From a checkpoint of a small mixture-of-experts model trained on Wikipedia.
Size: 11 layers, width 512, 125M parameters.
Experts: 8 experts in each of 11 layers, 304 bilinear neurons an expert, 1 pick a token, a softmax router.
Below are experts of layer 7 (counted from 0) of a mixture-of-experts language model. Rows are named router (the router's row for the expert), down (a neuron's output weights, with its number) and show model dimensions 256-511. Each number is 500 + 50 x the weight over its row's rms, rounded and kept within 0 to 999. Numbers have three digits each.
Before each expert's rows: "comes before" lists some tokens at least twice as common just after its tokens as in all text. This comes from a sample of Wikipedia text that the model never trained on. Tokens count by the router's weight.

# expert 7
comes before: "-", "|", "The", "In", "==", "="
router:505491456601531605466494538530571454466532462541502498557576483455491427502380542547450473504568531511403452525515457604496501440564459517542410440519585484510562420409438537584515504456502486466521447481521518498503489563374453439443396453391539518509538523552494528613517429508415475554563508468485620551482508543459474547537557516399446489515485473421507531440434354463469538505506475425428527584479531455498396525549483473525433480515428558531545536564526549591545494451511573546499518473520543626589587568518490479505541515573473516529396516584527494477493619563461528550496438518470515455470575418555514473514465445457438511412509484446464466459485433429472527476486471473588484450533408633464497484495471411534460546504481474541516484518493575532550457521485493
down0:607445538463486488535497432572475466558512544491555523479416482435506526410469465583538457545506474643460458503543495536526467572527573514547573558583545452513523519478530445539569443520438586477534528501556554406448498573527538527462482536474462430528434511475498520488551511532488579502443420562455551516493437585488506480518570487407490461483485578544545496456481595509497492495562575474537478506467501568504497562434495492522502570504499408436524525435549523455508414520481457507459499410557495554508518548479564520388508552493433484511514474512488489568514532457440484568487427610473515498449505570543587391514512514466474481488451453494530525568528550448470550411581562551503476506437470449502575533475522506487477390350551464531454526472506565550415475486538474
down1:377526459514504519539583471589551540349497435538448455542471546456533482582537544636455497613476532526512425460536552514477493504452415600524513507507505460507463543472400516502472445472498510508470487579499447502586474444471466548480459458426644535436433525570496567570461463408548505539465535445497462460533590457500592518513492482352455561484563439435422527493492616573504480430453444520453435478540466483535467494565574357510490469506486478512450461427419507502538527487428511464465402482633527620424521406455445512489473508562557463570525511541553586617525548533587568434526515550593511491458556467530487449491511480504527486569511583613522466472512521533467544479456433527527540459441505473632522507491564419494482526420481503544484441511538574483540492438479435
down2:516412467514438513519519578481532402482500460567505504535419492534502491590518600449549458517486454540487467579476531497570525465545516469502535536481534404524433432509476460533488453388589374539475504450508436581542529495473556515471528438542629518566512533488523483538528554463536482501510523487617540503548545541404514553465544557480443519550549543504491414589586526493419519462526554493398527465524582482494472557397492437417493437486510566484510507544540531520520504558602467506538522580492425484555479442478563458398510543424592419471416509571491509504509447530489582511507527529567535524487503526526499451429480532540454406534433475531553449470646543455461587511485540569514503520512494392521551501478474520529419433596507546501378341529561529471479499563461500
down3:441459414453508548492444481468472530505494417501507467525525475502379594461540558519496466616411507480582551418443413577506468585473480504518546507493439590495444481517473499497553546470472509552471490598497546477474511442423536563437546449456535531551444570437484461526518416483424459494481454495484444478477553459524565535440489485480524436471486483411505504554527573524464516456523503475411499535629446445559550447524429539410455398408505466478512485479557499562595541547526466459414457580487531511542451421462478467497527464451546555458536522559478497517524468473479517485555515440524466502448457592500443469416469592577496530481499479432478560478415429416496484497495497588496475454550502532406510496477483512462505543588464591520494552467474522587478517508490499
down4:442405536468449501514526449445452564430500509509506362500499453445504467520396505528549511437591462465564554455479560484515531557501541496582503549519532405486510490605513518479520514568461537618519521504615548443627424484478413534501554562505494517467551471539489469512547495494510518498552480488547402526535434505482511454488519465530519444483535488629505517470528510498515611468486521422567540482499380462466467513470496436549538555632542395484571499471512528477465440541464494507570487462508489416480540455513507519423510485503453478575564472503511424568558628520434447508418513487519545442474552484528514509481519547526461586563475532583460441473475471439416461555546513488480556553466489497546476542511423499528535499553502518524540488510486454499537474374564510
down5:459512527555431436498493425460570497470548494426427566528426422423446476491465536514512493574462491411492492620519521549476571549487597525600507509353621464508387566455524516617456401500480430513451486566568513443400485580390475497530537416459518518414533508570453499543487537496444450500598511493548471508471406514522460455478575495374612572452555465560520475520488544534613482496463456566484537535578518525481513496553576440452486465543443461424622552452511510497581587520534432540485514480542519514462499411484479516416548439614551415478438530454460536561409472516574513510593504463438509453580519483556549459549449502481529500524532577601543456417508507469528494493416465471505508391533507582409549505475401454513443522669442540491533490574511585613433445421406505
down6:505687431553529471472497482550440581505499549485424532492505519511502479451357404563507419507497482506479398537473577391427629449514510480478511370444497514441515441356554492606522418525469508416479537519511449520520517546413506528472510561430430524487556548563436545486433520461487562521526485490504509450436350526443524536543487553474514480474528567495497502460490499466536532456439444508507516527622491510494473508508437568507529512527419412442444489505491535500414444499505442564435475490386559545506525457475418341387521472524511462524556488474468466494548431601471465592531419506562679443598510458530580554534498547415578554522572522462449483577465536535538526439478488508498509408610456462388481552533432490516467487573477473557530511556534579516452525519427455
down7:435500537523484542439491465452574479482438513578496481523460588451531539563489499544452473549451522450526497500511418469416489523523533479491548470444440486463492473511487383513532556515485556534475565486375513472535462471439544519482503458481553514524440520578518433515435420505433555542487466527441466636522470561508478556584484530371491609527464482501493467540460528453467495438547515438446400551378487488486439502525461485518416450472425462474438452483490436557472571506495546513468567557489418532523410473457472585419445462544545558468491496479568512485485457362525454404410413496524514348562511493503554452453462513522549495510513477457399541496450545532508491461419419479589486506480480499545464540519485516525484475466535498567436481505484467582470552450404507
down8:529549437454476448601439536443468438519493501487418431475476578446568481540464499351466488432510477505521431470439480480568449398478535509484531466434547480529504572364501574434451406603432533523550546464472536545588582457523522519491537489572463519566533470456528547608513555471504483484459472415491521564609474564473552548514487477548497511570536496548468452552519461512578590502468515514568546506442403396494462474576564579559575470482430522478548527629405542405423508516551460579531530546443588550546442441510405546551519527491501542574450518484529505574549439474476536511398487640475451537532536502512556516419490466491450424438493436478458500471437529532505530602486436541488439417507506529495472542454489518458513473509477499489398405545455532500535533464507443
down9:542513479443433488463602537472453528558389444404490555388425467451482435544533484467565614566470500561534493450366505507536545511495553504501492435543481527451540465607432543502546414525438561477485510527530544385558492568425563506523528528467443418521495500397472525413567554502492506581441503518483501490478491531453507408555542511428512492471491539589439554583574469528450517481445471496500500545463464531597500560447507463431470501479515506464524514463474510503499470559461452454423515499492538453442519514529504506508574518558460516412434463513489481535503520416563501567489506462497453479536518554531531533412431570567566517451502519506494583480556472509535441388509513624501588596507525512505565485502465424469446436451505569526443568414472524474444437491415476
down10:558508636412494449495485558487508500482448502504417497513448503488613536511577447365557535504497532514650513480547481522599463493498600472485454459424464538553472528460503428466507509519531470505488506548447502457412509556516635520457540466499403545467548478491521553541516446478440465544529567527592523533566483541462495557478558413470508462523519489514481488533475514575530575545484540517522511424446454501504553508483450556509449481381556477498439330413561516527543502569499488518467529424498573475534480426484533418498478449564501446422457528506481518568482449515486576491495507495535486530414475475498424452416458476565466542536490467493500556503489497464451547531543471425400529592405529560537524495415506553538486500535505481453496445419407582516458607526489539